Below are experts of layer 4 (counted from 0) of a mixture-of-experts language model. Rows are named gate (a neuron's input weights, with its number), up (a neuron's input weights, with its number), down (a neuron's output weights, with its number) and show model dimensions 160-199. Each number is 128 + 24 x the weight over its row's rms, rounded and kept within 0 to 255. Numbers have three digits each.
Before each expert's rows: a language model's description of what the expert responds to. This comes from a sample of Wikipedia text that the model never trained on.

# expert 53
It responds to: Words and commas introducing locations or institutions in descriptions of places, schools and buildings: located, in, Historic, Register, Foundation, Academy.
gate0:165123116141111155123108113105117098134126129087135112118123092157124157106114125128089169105195139141099122115096120099
up0:141141124173116157148132122135110115159139140095129121109105107165123140116099111126094155113177180128082141115083126102
down0:129146110154077102134106126131118125119133110135140128153102182171114104163103166143127129149144144170157102120173138132
gate1:175134111128057116132114141108180148112079116103089177098120155116129141108066096146106122130136150092095118160128094112
up1:189168132097097110120137177103179147102101097099116191065109154126123101091066080154091118106132125110077135151117106130
down1:099121128132117128142136115158151095122137122142167114200134117129143064144125151093147149144105120185127110121106103077
gate2:131118150080129155156119120105132135110138128133076150095090156163136163143110137136108152108131123137102115102118069094
up2:134128168160098120101128143129168115144154097185101084097119129150104120150142125126154143143121161131102111133114113140
down2:115103165145136116113144109135129152156123135109117130176138143138137091156101138118115138143122136138138115098117205146
gate3:145127115159127113104127110067118147121130174086117138114146142143114163130115139145140141110148140102123110160122099077
up3:143104110172134116114123108089125142133097176079111118138130143131127177133132136159139136101154129112135115160128119067
down3:162119135097110137109107111118106130171191149107162137127110144149153145135100111139139104129143104102147113108151142171
gate4:112132159134136159136112097109137116137115136166152139095082148142136139123131100117126097128146107135110143126139161141
up4:141125147155107133125118149122120122128123109141168135121081150125101166128167085119120115129145126112095126119139157137
down4:129162114127123129151104141112204158115102159116131117112106124113121106135153126171103129107137091130167148124142112154
gate5:165082199086112142131122104123107138086134118105119139088085126135160132115093140139095083113101159106107145130120114149
up5:161120145133119112128107103128090123132125102095101075113147157098123126123097135100151091109112157052135098146124095145
down5:137149110123119109121142099087147182153107120131123156103141148146095104114106142102148154119146114152101120154105118172
gate6:126127152127111143139105106125110120111104181100115133106145126145130150132124119144080118134166163122128129163117118118
up6:087150152156120123137103120144139161089144165101134100118129148157144137116117152178096128166133146177128130181158116121
down6:149136111153143134149142161115125099153141126128113154119148197124150168125130146128134139135117129114126171113143146150

# expert 14
It responds to: First piece of a split word, usually a Latinate prefix after an article or conjunction, e.g. dis, pro, sub, re, en(ormous), des(iccated).
gate0:181109135169090169115084142115152120117083133103085143101126152190117132107128141106121160116166141121144107090110109136
up0:171112133170109160122072143090131114109078132091084137126089143180136142121114148123122148108155130158140102087099160129
down0:128136137107126163126133151121085099118129146134115125145125086133171131119117157112112080119153088119098159138125150136
gate1:124114135118142126110101144106106139115102158112112130128072144155142138082122159132115119108169141117113133135134124109
up1:112130117125109131148178121165163125146173054168135142115167122122136134161134141127128142130105127131144142120109118160
down1:118119115138141119120114153151129160106150165115155105159132105068170137126096125127123151125113127130167170127125084179
gate2:115106148126118121162125060134143138116135111129154142116095169136146161066128122134139131126086133117127127134100146135
up2:102138127094130092149147118151170116146129151140170133119089167106163153071118104142120115095116133115159134129118134127
down2:104105163136169122134141135115135138107187113112110080071193131130137138135199140136110146100140121142111164125142117142
gate3:160111127136062148157102176135158153081097098100069134134117123175124118108121157145167098110119107135113118107112121145
up3:168111160156062134133098139123150161094085070101055142151112118156125104122147167129172113108125105117123102110126113148
down3:170157075121174138151119121150144119110083105110145099091119084101122121116083108173147122119160108150097172129124130164
gate4:183143141093115133128114160116136151127113104109110105112127102175122138133101154163133136148158135120100135132120085131
up4:118151115133134129137183119135142115103124047123113124118113118091165170138121138153099136102175118111136092119091118142
down4:084155150119112119158118143112104095101130146178117130113110097124108097150123120181129160108099134130136176124091139117
gate5:109127124130131103133109151159141120133133100107123147117105117134134163142161130163103117129136102079122129108106095106
up5:084116108109142117144126156167153150116146097137136112103124160132114146165139133131080136126121085116103147143107121137
down5:074152138151149137096145166129163143133145160126131115122112120135157114081147148142130156147111144124138137086112127114
gate6:172141149128101140120095157135155163100104127093072133112113108091144165156116141132077120130136152098121098124113138126
up6:081111109114161116115154098114111101137149128165170121143136151188102101102149131123183142123127116167134135133133142103
down6:138122117147128146142158143063125138133092090116121131132130144140154141115175101129121168145135087091107131117135125135

# expert 4
It responds to: Commas and "and" ending an item inside lists of names, species, minerals or groups, often after "including", "such as" or a closing parenthesis: "pyrite, sphalerite".
gate0:114147138149128147141142120092143103151135136145081113102093163125113161146115120114090142126149135120147132128120103136
up0:151099112122127113127115141165109152112124126115164152172165084143147110116134150123162117134104113146110113131128154123
down0:125102116150140141153132141143088159155107132118142160137145153136162109159109132105105205137192134137135126123153116138
gate1:130106167106142156158153124091120141118123152113103156047120097129139105108104139135117082128112106163141138128092109157
up1:123129167110142133135144154056112148107118124165088137116139084115159087149118140154118100153115131165131142155069135142
down1:099139119139133122112156137097144131102121118132125112145142125153081106144121132120107176123143147169107160131135121130
gate2:112157174113135156119146085141091173149106135144108130142092126171124154079123140119135140093091105138122124143129141145
up2:092128132127132087083156138112122146140120127132109128157139128147101155068136124127179137126112109134148134164128137149
down2:131118089114132156132104110127119122095137130128117140131156110125080139149135119121158140163115148105148080139100117134
gate3:157125166106110147154087089125117140104093123096112157118101135178138104160108131087104129105110143104085121116152127124
up3:149129165133122129123130123117119160117109080111133177140096132106141126144131159090131143108099152115086095140143135140
down3:148112143160138104111122153100135094151117150087106132113099114103116061117129124105116131139144088130120122086097091164
gate4:114114124092142157160120109096147135132145133090098127137181123150115138117098138131097147139156139147096120124085109101
up4:077127144096176141146161126154127122121157116146087131144178100163094148149137194114131156145125117148150163117120145121
down4:149112168172137098136138137128126145139170172124105158146128129137102110119076156135147151078141107155170097143109143113
gate5:137134164086145153140105086118182162113097140096132140089130155145123154118114123118129096130147123106105157152106116090
up5:106110105190124100142151180135070103126143111150143114179127113109135103128140126139124163120107119143122103104149144167
down5:116138059110158151130107163109169149096139131111119110106107153124124097130131126106119085135155115144133135134130104127
gate6:120117125142115155136114131112120179118103117097180159112106126121129154132069136112104160128115137152131086140104113165
up6:146134140105136096123139130159135071125163138163083085137142125130129102125190120136150094128141118118119169122147164099
down6:133118115150111102129095125121104146119115136153129126146099117124143143107128127142155117155164108118115119118156122109

# expert 46
It responds to: Final pieces of foreign personal and place names ending in a vowel, such as Tan-aka, Enkid-u, Barbor-a, Subrahman-ya, mostly in tables and sports lists.
gate0:183123151127171154134148111142114119119163140159131152106124138116128115113087164106126090112112126081168133106144135143
up0:168116157144162151129136118149114124119157151157154145130117132116129128111089151108110109120129121083150135117136122128
down0:096142174144119112087111145132101077119104145134160162136134153145228155094117122126138094150173123163127151104085152102
gate1:114115142093125098117117125125122132143100148169121093121130137141152112125132135147109153107126134118138124119140119114
up1:136150124170129164133152115133142124115150103104127157135132116126105137132115135104149098145131123135117138135117134153
down1:134117109056098112133129135131118081087089147099145145137112134140153111146149076101168134111149140112076088080131113148
gate2:161077111125133113118086120115105097112112077098105107114105174103128137111118119165101102094152108103148152152110059116
up2:092181137137120150138174143145142161141138183159147135141149082167126123140126135091144154157108156160109114104146192140
down2:135088140124110148079144122169158160160158132132146132118138109125088165122143100141106117117075158120108112148149132115
gate3:139102164135143166108166111132107161121112129102116119082092057089172102112100149180118083148111128142133112130069135096
up3:133098161128140166104159112136110156113118128105105105086092049087173112119105140184121078144126134134125115131068139100
down3:116149103116125116102121133133136127134180124143132101156113145098151144147093130151138103109089123156133105142096138171
gate4:173111120126133131117100148091110131095133148180103128134154100142137152129109086145138127137111152135199133114106093087
up4:087138137136128132137156106173145124157122096067146130123107165112105102129152166111117121120154113121059122134149164158
down4:140102150130127128124118157128123112092148147055106134103137149128107095128126178187128119109117131119104128117179148157
gate5:157117095125108137136152120109125121115129102106157140131128110132194116180119173093109145136088130107127118172089122097
up5:124142167145158107100127101144097107142122138172107107114141147130077095102117101156150136138106139139131111092143123144
down5:147129144153126108103105114105101138126114147159126144118083154142131086138181165167123089122140147153158149076122110146
gate6:146143119110158134097166173143143153104114136163138125124110103167123163151137149085107122119151174140168149086107094106
up6:095120141143094130161094098104107098151142120095128129136140162097122102106125121167147147135102072133098117181147172149
down6:143141135114147112135073134165137143136141128128200138114098141133140107130124128085135154124120127100131174129150123139

# expert 15
It responds to: Sentence- or section-opening words after line breaks: The, This, It, heading = signs, See in See also, and table separator rows.
gate0:142150122095148116135109152134173124122101128126164107179138142119135103130106138205154151164134136074129148106111106163
up0:147158115105152094143112145142176115115095126128154107174146146120139101127102137194152140166128139084130145114100101173
down0:113113083133131083135122141151140127135130141084094098133101133114109086161100141107148152132140161124170128110105126134
gate1:104156141132107076118139115097128119132153130164117119121114147125155144105135126150119077099177118120123154115146137128
up1:122095150162158132140130123138106137091112146120161135121138139098115077155108141091100146153123120109120112125119084124
down1:158169153108119134130106122171139092100122129122127078082096124085111121128145177183105158129150120095110121093161143130
gate2:104166130205150135198185089125125121128123096151114158138122134139094109164148098114114114119140141129129139170103114087
up2:055136135115140144142168122150148101123143082134112130122137113163125113117146148131116111128081131113124147132156150114
down2:120106128150105111110092100094129105111103128111175104099117187102148126131098139111134177143107154120115114119108166172
gate3:119133115129133127121147085121115165138114082122070105157136119148173144107114156119123100130113083113147140131105184152
up3:119136104135139132123147088126114174149112097120084097160133123136160147096118148111120102127106080113149141129113171150
down3:110106123091144124111094089144094171156156143113139107160157142128129097131146111103158121154099104146096145113092146142
gate4:152111104110127116125162191092160095143162116102142108147152139132141136141116151122114083132139143094137116129130143101
up4:150116105124124120127165183109155094133163122111136108149150135120140142136106150113119078137135137095134121135123146104
down4:128138143161122120155161136135084140159131094137119145096115130067112115120160095124103127128129123102131099119100105135
gate5:103101134123102136143132189103150118090096132163139105105148151170146115127117136130136158118151118146154119146127106136
up5:143155112154152161138122087142098126160136137127151136144113103103098156124138120129126109134117153109094125113148129147
down5:111125166112117113145146105121128128086115096116125156103129140141106136091117161098118117094091129136098111083143139108
gate6:178098106135105108149129119108165139167110132129115098108149130168144127098113134111127073092161110130148132099117139190
up6:175092107137110107150128123114156141174103123123112098118145132172145138097114134109125070100159111129147129106114144179
down6:165144139134132122129130124116116080149159145132116118119165118112149153152129155134177106129133084125136092103095130110

# expert 49
It responds to: Final pieces of non-English names, mainly Chinese, Thai or Spanish, such as en, ang, iz, h, after a capital first piece.
gate0:093126071106106107139087158137120138105114129121135146174116126102144151149122162121100095094142106160147111100128119111
up0:163111106140114084157125125124129151108110138152137129107152101103091101111166096158099112102096148141161141134133105122
down0:131145110093176133127120118102104107129147109146106107103149172107100108093079193137138123137110139160114122142140160138
gate1:124112116135109157128121130117094096095108172120122157155137121164164148137125151164149112166103099128146119138107127120
up1:118108114133110161123110132099093090104104158122118158147134132159155150145118154166142114158097102131140124135103125122
down1:101114138110107122127139162155144161147124133105120123092121139112087116158121169159103165113072150119083119130136139110
gate2:137104097127130154110115099148117160113115156123077125123123099130130122162149057142100105144089125153114095146160126137
up2:103148160140131107149145158107144095150148093120169124135133158134119133086099200112154149118177125110137159108104136116
down2:131082108156121190112122124125173141115152129127099114104114098121099102137063158137154158114116124137142106154124146150
gate3:144133099139099156130111096107085129116123189104160157100134101116159111135105084113131153117147110126135066130114114136
up3:110129148107159096123143158138166119140125065153091100161131154136103137125148162138134107141103141146111187136148138114
down3:099128167088112157104156109144125086096179155127111110133099157146133157092134100141156134125112118112174090098148114171
gate4:170118129137130125133106097112150135083141092154137060127154151098152119124084157149124119153148127138176124141119105100
up4:168098104124112117119106105114131143132130101138174060131161118123127131133088150139167145137160141125142099125143155114
down4:076119116128115123149083127165096108124103160145116102156100102190140143139141112102080157159127117143169129100151142084
gate5:135112134162099165129160129140144098122127190098177140161092124144175146130095142130123107086152117122144094158142112129
up5:070147135099113095134097115120159151157124054147116151094158129160100127110155100157131120086146100125097174088146162136
down5:104139159129104115121117131131152088119120123160076130120189133110158134080097129135097100107140097133116125140140175083
gate6:089103154111124116112170170098125130093110204129132129097126140131089104155114147135122100123155135118151081144126150102
up6:169137096137132131144098092145139122162117064137128108138127117122141141104137119129145129133101108126122188096134110158
down6:134112115104153147112130139143122134116091136095069126122129114094067125139118164143173119134091109090157126158109112145